{
  "n_layer": 11,
  "d_model": 192,
  "n_experts": 96,
  "experts_per_token": 8,
  "d_expert": 32,
  "d_shared_expert": 64,
  "activation": "swiglu",
  "moe_layers": [1, 2, 3, 4, 5, 6, 7, 8, 9, 10],
  "router_score": "softmax",
  "normalize_top_k": true,
  "routed_scale": 1.0,
  "balance_loss": 0.00252,
  "balance_bias": false,
  "router_bias": true,
  "init_std_router": 0.0274,
  "lr_router": 0.00107,
  "n_head": 6,
  "n_kv_head": 1,
  "head_dim": 64,
  "vocab_size": 8192,
  "norm": "rmsnorm",
  "norm_place": "pre",
  "norm_eps": 1e-05,
  "positions": "rope",
  "rope_base": 10000.0,
  "rope_fraction": 1.0,
  "qk_norm": true,
  "attn_scale": 0.125,
  "tie_embeddings": true,
  "parallel_block": true,
  "extras": ["capped logits"],
  "init": "uniform",
  "init_std_qkv": 0.0396,
  "init_std_o": 0.00597,
  "init_std_up": 0.0396,
  "init_std_down": 0.00517,
  "optimizer": "muon_variant",
  "lr": 0.0117,
  "beta1": 0.93,
  "weight_decay": 0.036,
  "lr_head": 0.00858,
  "warmup_steps": 50,
  "schedule": "wsd",
  "decay_fraction": 0.545,
  "decay_shape": "linear",
  "final_lr_fraction": 0.0,
  "batch_tokens": 65536,
  "seq_len": 512,
  "doc_mask": false,
  "train_tokens": 286400000,
  "steps": 4371,
  "dataset": "wikipedia_en"
}
Below are experts of layer 7 (counted from 0) of a mixture-of-experts language model. Rows are named router (the router's row for the expert) and show model dimensions 64-127. Each number is 200 + 20 x the weight over its row's rms, rounded and kept within 0 to 999.
After each expert's rows: "comes before" lists some tokens at least twice as common just after its tokens as in all text; "raises" lists some tokens whose logits its average output raises strongly, later layers aside. This comes from a sample of Wikipedia text that the model never trained on. Tokens count by the router's weight.

# expert 9
router,221,179,218,186,227,173,188,213,217,190,199,173,178,189,243,195,207,233,163,188,180,197,183,238,233,224,228,212,226,192,184,202,183,189,179,179,198,196,176,173,213,219,194,216,222,220,209,213,195,218,178,201,213,203,175,248,211,175,206,212,176,197,234,180
comes before: "\n", "and", " ", "in", "en", "ph"
raises: "ast", "aced", "ele"

# expert 62
router,201,178,205,231,214,175,180,237,203,194,195,186,199,188,222,209,194,193,231,210,177,180,193,190,177,217,185,231,200,195,193,233,174,223,213,204,237,189,239,186,167,227,200,203,169,221,203,175,190,209,193,194,184,192,210,175,183,233,200,209,214,164,193,209
comes before: " and", " which", " but", " the", " a", " was"
raises: " which", " the", " a", " with"

# expert 76
router,195,165,199,187,234,169,188,144,184,216,222,213,217,180,201,214,208,207,189,235,209,242,192,187,212,203,186,206,213,177,215,202,228,189,199,194,214,213,190,179,206,234,217,199,250,179,221,223,211,189,196,227,207,224,221,205,166,181,195,190,206,218,184,192
comes before: " of", " and", ".", ",", " in", ":"
raises: " of", " that", " in", " for", " from", ","

# expert 31
router,214,202,228,206,193,230,203,175,211,164,201,178,179,207,206,198,219,152,185,206,224,224,203,214,216,199,178,193,185,184,207,206,174,199,187,227,226,224,207,189,210,192,214,187,231,176,182,221,216,249,162,209,215,204,222,198,185,183,169,185,214,216,212,200
comes before: "-", "|", "19", "18", "born", "S"
raises: "Note", "W", "O", "A", "T", "M"

# expert 30
router,220,208,189,161,216,191,189,200,225,206,191,208,197,197,193,184,181,207,202,215,217,206,207,187,206,239,194,201,182,199,190,188,182,205,241,194,169,197,187,208,216,210,204,242,155,178,227,180,208,156,188,202,186,195,202,215,191,174,179,196,210,188,201,211
comes before: " to", " the", " in", " a", " by", " on"
raises: " to", " the", " in", " with", " their", " her"

# expert 53
router,176,169,216,168,230,217,207,196,177,182,210,197,187,189,184,204,201,184,215,217,175,245,200,222,191,191,206,189,224,234,209,173,198,206,174,230,198,237,183,179,235,236,241,179,181,173,211,204,157,214,199,206,204,197,239,170,177,193,206,180,180,172,212,233
comes before: "|", "-", "\n", "==", "The", "==="
raises: "|", "===", "-", "\n", "In", "The"

# expert 44
router,227,225,189,168,197,185,203,196,220,216,227,221,205,183,210,188,227,228,209,213,235,207,213,213,174,223,205,211,187,201,223,218,198,175,208,178,198,208,186,221,224,170,205,182,214,185,213,220,207,210,206,204,181,228,195,158,175,198,147,191,206,187,166,225
comes before: " of", ",", ".", " in", " and", " for"
raises: " of", ",", " the", " a", " and"

# expert 64
router,175,189,200,206,212,175,171,195,178,239,193,189,214,201,209,219,203,186,213,213,182,177,224,179,205,188,170,186,202,220,224,191,183,216,215,215,187,209,223,215,203,201,214,188,221,186,196,204,194,230,242,201,204,220,183,193,191,190,221,177,236,217,193,210
comes before: ",", " |", ".", "–", "%", ")"
raises: ",", ".", " –", " to", " -", " of"

# expert 89
router,204,197,200,172,215,185,183,191,211,192,240,250,212,164,187,182,227,243,192,249,232,225,207,212,198,222,205,184,184,180,214,222,203,180,210,177,172,193,213,229,218,181,199,202,215,182,205,198,182,230,169,200,178,236,211,176,190,206,184,161,210,230,214,238
comes before: " of", ",", ".", " in", " and", " ("
raises: " of", " and", " ("

# expert 37
router,178,194,219,200,225,194,211,204,194,208,211,166,210,223,218,217,191,222,193,180,240,196,192,175,165,216,185,229,198,180,181,190,193,198,218,219,202,227,193,164,229,214,217,171,194,199,221,180,200,193,197,222,192,165,210,220,218,199,225,193,236,187,220,207
comes before: "\n", " ", " 0", " 1", " 2", " 3"
raises: "\n", " ", " —", "\n\n", " 0"

# expert 70
router,191,170,178,196,154,199,210,229,225,187,201,199,184,185,186,225,224,176,195,230,198,178,242,189,156,157,199,182,200,204,196,208,207,201,194,205,222,179,185,193,223,201,191,199,185,204,232,191,190,241,194,180,227,217,207,170,191,185,208,205,162,171,180,178
comes before: " |", ")", "T", "P", "O", "L"
raises: "ric", "r", "ria", "ne", "rac", "ng"

# expert 28
router,204,239,164,192,221,233,167,216,184,216,193,201,194,211,234,216,214,190,240,220,212,233,210,199,179,205,198,199,178,211,158,198,167,199,225,199,174,223,214,155,144,217,205,188,179,192,172,191,209,184,213,198,169,199,169,218,202,197,174,225,243,201,212,222
comes before: " the", " a", " his", " its", " their", " an"
raises: " the", " a", " their", " its", " this", " an"

# expert 84
router,211,170,226,171,198,226,222,222,191,218,197,205,189,210,182,224,181,173,211,170,200,196,184,202,215,173,210,194,192,196,190,190,251,213,184,217,201,202,185,182,209,171,214,201,177,182,204,179,220,213,205,216,239,202,193,228,232,183,182,176,190,187,203,191
comes before: "-", "\n", "|", "c", "t", "ic"
raises: "in", "and", "-", "oral"

# expert 33
router,225,227,199,167,198,197,198,191,205,233,226,253,229,167,202,182,216,222,187,183,215,214,210,205,203,237,218,218,208,194,201,194,185,178,234,193,200,226,214,210,213,203,214,175,203,206,203,190,182,182,179,195,197,231,185,214,203,160,197,164,206,222,200,228
comes before: " of", " to", ",", ".", " in", " and"
raises: " of", " and", ",", " that", ".", " about"

# expert 71
router,203,211,206,212,228,172,176,189,215,217,215,188,182,198,167,221,184,209,226,195,203,196,192,208,211,163,180,219,187,215,222,210,208,218,223,233,175,173,182,218,196,202,176,184,195,226,207,233,207,203,232,211,205,191,212,161,151,205,193,195,245,212,191,210
comes before: "\n", " The", " He", " In", " It", " This"
raises: "\n", " In", " The", " It", " He", " However"